From a checkpoint of a small mixture-of-experts model trained on Wikipedia: 10 layers, 202M parameters.
Below are experts of layer 3 (counted from 0) of a mixture-of-experts language model. Rows are named router (the router's row for the expert), up (a neuron's input weights, with its number) and show model dimensions 192-287. Each number is 500 + 25 x the weight over its row's rms, rounded and kept within 0 to 999. Numbers have three digits each.
Before each expert's rows: "comes after" lists some tokens at least twice as common just before its tokens as in all text; "gets" lists some tokens that make up at least twice as much of what it gets as of all text. This comes from a sample of Wikipedia text that the model never trained on. Tokens count by the router's weight.

# expert 21
comes after: ",", " and", ";", " but", "|", " so"
gets: " but", " which", " it", " he", "\n", "-"
router:559508488511515504440524480471537514541536526501502462533548498495486503500503486486532515495548496508516485525486481462511456469509470470520480524459508512502483461512498477531487486420491476526529526503508535556438496488449465517473530526505528499540451491502510519470471481496505516500
up0:489511494477477469484516559472497474487477539507503508462504501508512540507482453494520532499481506469522510531500504519513484490464503524512524522464545509510524466460475437474502486519486492480502531522505481526453456487529499460485519491509551478469518471475500497455496534511520565516
up1:506493479473520511505516456513538496534512511465531535462502518531493516483514475454577486529518502532530473479477509487522458474493498450479469453465528494507510478447511493502540502452501514517505537508492484526479447525521506501513511472542472521515503486460523510528454488512536501507
up2:478525531520498490503545507526506515443452484510518540559486471515530473485472493498493542506487508477508507475506483481504513516416508534513515514551489465480511524516467524494490467453437479515502519512512532529563528510516484512517453519493507463506512473525511483519481521499490439502
up3:512527498506513528487487518486508486496464465471460475514524514523494569506449491523500508533511487509560536523454557471514469460494520520507526487551492528489485494528495476520484496496531500534523493518541552492468530502502525540482507519563521482529520510469503484492494463556532528500
up4:501458510509512531474502537507513476519499491478474525508502532481517455526503469494486498499504470498500470487491443456518466481521522523457547494433479499520491483482453490531469470509529472544493507512468507498481463477499475479478477498497507523556547508502525499512446462504476500501
up5:510550483484478461515496502508493523475507491475525520517522500519500483476502525487513516507494511521498537508492481488507513465470498494492506510436517530508525487503508454504514484474529527542526494504482482512478469502451490469450521497494501521517513495438536488512476545485517493506
up6:511502528492530491461554469503469518502497486463485470537521520472517480466448466504462531527487496503507523538539461552532469524491463448494503513467492453517524511494504475512503504467498488513481494517485541543464549468458448499435496504487469460524484491502511457494432506510513498498
up7:508475484468500448509525468471512481515492487509486480490477506478468475480509504468583494513528513462509477533539496509525488461478479492541521490467497480511493544522513479494461488510530513464508528521480521515505526466490496488462493521561501531525468453475451518504485509543506548517
up8:498505466516471491484503496459518506480496512481474504545506511519483549476494478524519506490530530538539512515523533490504468461502515500545476507479482512518518499543468456549509480522457529519496522545565529493466498461489445528483476523475499488517518504532494480504511478490461470493
up9:544520494475491494471486510479488474496478547521507505525490492519474564519544473497483477463512518501512488550524505489543454465482472493499544491474486532502523540499503500515531509469504520486504488512529473511487480468513476461480507511458486461464482508479559493469515515502516489522
up10:507524505471499475472502549541491525488515528456521529483532507513526475463483517474501512521479527505500503536496519474555472458493460493468507495525511444522496513502519478509513555476467530532523516502499498498466507504523468475471523544514453499519502495497527471446469480502514477459
up11:557520510539512552487446493510514506489481493501539465463500536491477528498464497477529491509460485521527523501511510522478509458496468483503561544494493501508513507467444486507510534507461524524543510470498535517475509497495494506516527499499520510498518469512479498490505544516536516536
up12:503493478506527489538518506536486500518503511436466473465489497534519506471501419484565507489518517482488476515504480471498480478448479523485538512508476470513487501505493506495480523500525515495500491479485513464486535483493482489526549493475464498502473502489495483494476495537508536517
up13:515460480475466465500497534461511496494489503477487488486507522514464524511505520495519541527491476579477476467460480466530500520487499471537485510509482507495455455559484544521490525516530494470530526502478492511457496496522502497451485501518487458512519464485489518529497481510453491507
up14:532505485482471480500510466485505527486503513514519511515522531500521475513472444492489466463493523476472516510510506497491503440452497508455446527490477450513414483464519507484469525457442496526504518529494517451548522538523425461459510498506544506527470487470559514505478454477510471478
up15:491543503536513508515462515487493477492524500501480512448521507468489500521518514491474517550463502509463523507462459490509510513480511536461519514518481497517504503533506511446491447506511511496502517506511528480480495511462482531521487511471522486493519517510484486493479495512501485549
up16:519515477536519487521510526525529520507507433435524542468518511460473523456449433513476503474497500451511473525509528537510489452500515530514470520501522479496480484507481486483488501517485517492526544519521510496483517508536479502497477496523521494520499519543524527500531492496517540540
up17:492474519501516539455481496500527453452494466518513483535521483462536516490518509549458504500512538486503521455488524508503483496482457495483496507454533508508534471534486438489523488505487539511500511500528496495509503510480519485482472499461482454501449515540544435467489491482491519531
up18:491499517522523479452531501484506498514482486488450493475498492470531520464398479491506482511532511545512529540483591492566511484466460504458510512506497509488499502449517489497493463498510521509480485483533514557494513450464471522504476505512475507482525494519502484484441473506515492526
up19:534487484523520468477515489519512481517539532517524497530508517482480517486500473517516479485481547508523517476500532435545489483512491497508504467504520456510501489557551478506483509473502487496472486472498504519483491493475499509514519482537496522553459481540455525514510524513506498446
up20:532525511476500497492555508468505498485544531520497481516470566480543533511546481490485515435472490502520556485487527428468516467512489530454514487491487463491503518503505477549501455460477496494471511494567531477505457491495515492528502564440485528523502497518465497454477518490496483491
up21:514485518547490500500525479532521476503503513511507490508494522481450520482515466494513461535464494537505478529499522458484518524508523503558484497473479529490506478534540474482475525479505539508455472496518457524498479469531480500516548513494505495509473490505460532491489547501499535498
up22:466525492430488487530508485529529506463474508510503541526518515494498493516450449524540540473495514467503524544498476492530518487518554510520453496467500506502529494546468479503498481507492497520501525483516496520518483478549579469489486477497446494489464513470499521547501481485504496465
up23:527510464576501487461508499497528505530506502445499483493493510500497550476485482520442475488513509508498504489493507456513460507453481546474511479491516530481479493481491466490465484449460463523480505510532488495502535501462530494465481496475464434504471509525535456481502516514534456511
up24:534464515504485519512487542509497479523482453470476476542493479524474501459520507511531502490530528492463452508498488509521490477436475498504523519457482488519492501466547476525451453536487456495510515530512511541506481531491411485493484502503485499494460510499544510478534508535499444482
up25:511546513521488507531520460519497492478475481460522481462473484532523474466484473466545471496473452496468547508505501524541527521490475505493475502519510508533516472479482473515493485448502486487435521496547489468541500520499504456544493499503499467525521499504474501502464533463508506516
up26:533492508519483461480505464496497488472471518453470484524518492488541483498485472508465519484520499507494492491543498509515491485485491523514539509515525464515485473500509472516521505444507439444463500463493531527497495485475450428493515483508468474492461486531500490534479540504514474451
up27:470483484506482544517483463518471562544523519509507496523470431514541496493501525525540506470501536416542524518497549554490461498521504484492469518539498448482473495512520503489512552482494510514539502479518487528506513503469469475525516530470526538499477512528508474528528490475518489476
up28:508577501490476459466461524488497477483492529449474527479527540489515471511493467506555489500534523475534480499509501542548484456491508471527536487460504522523506509547491506495501489444516508488511521499523524524459507523478491477535514465472512494499461502461467514482503498467524499484
up29:476532502520533446523515512482492492505508456516484504506471492524496512541446424562569497504493528537498500518480498462513506502481528525541486497494503508482523498557510492502524522508495434518508513492445519546508449505484510513500530534536519498540426475532481530532520506471500487473
up30:547537454501509528485457522553540503479501505501481494459514576492499484509481501541505543478476502464515512444479503525513490491503521530440493514489484537469455467502499507522493527467529467462489504535568491517513506501522480491508486556490531486480495478520532508528495523498477556489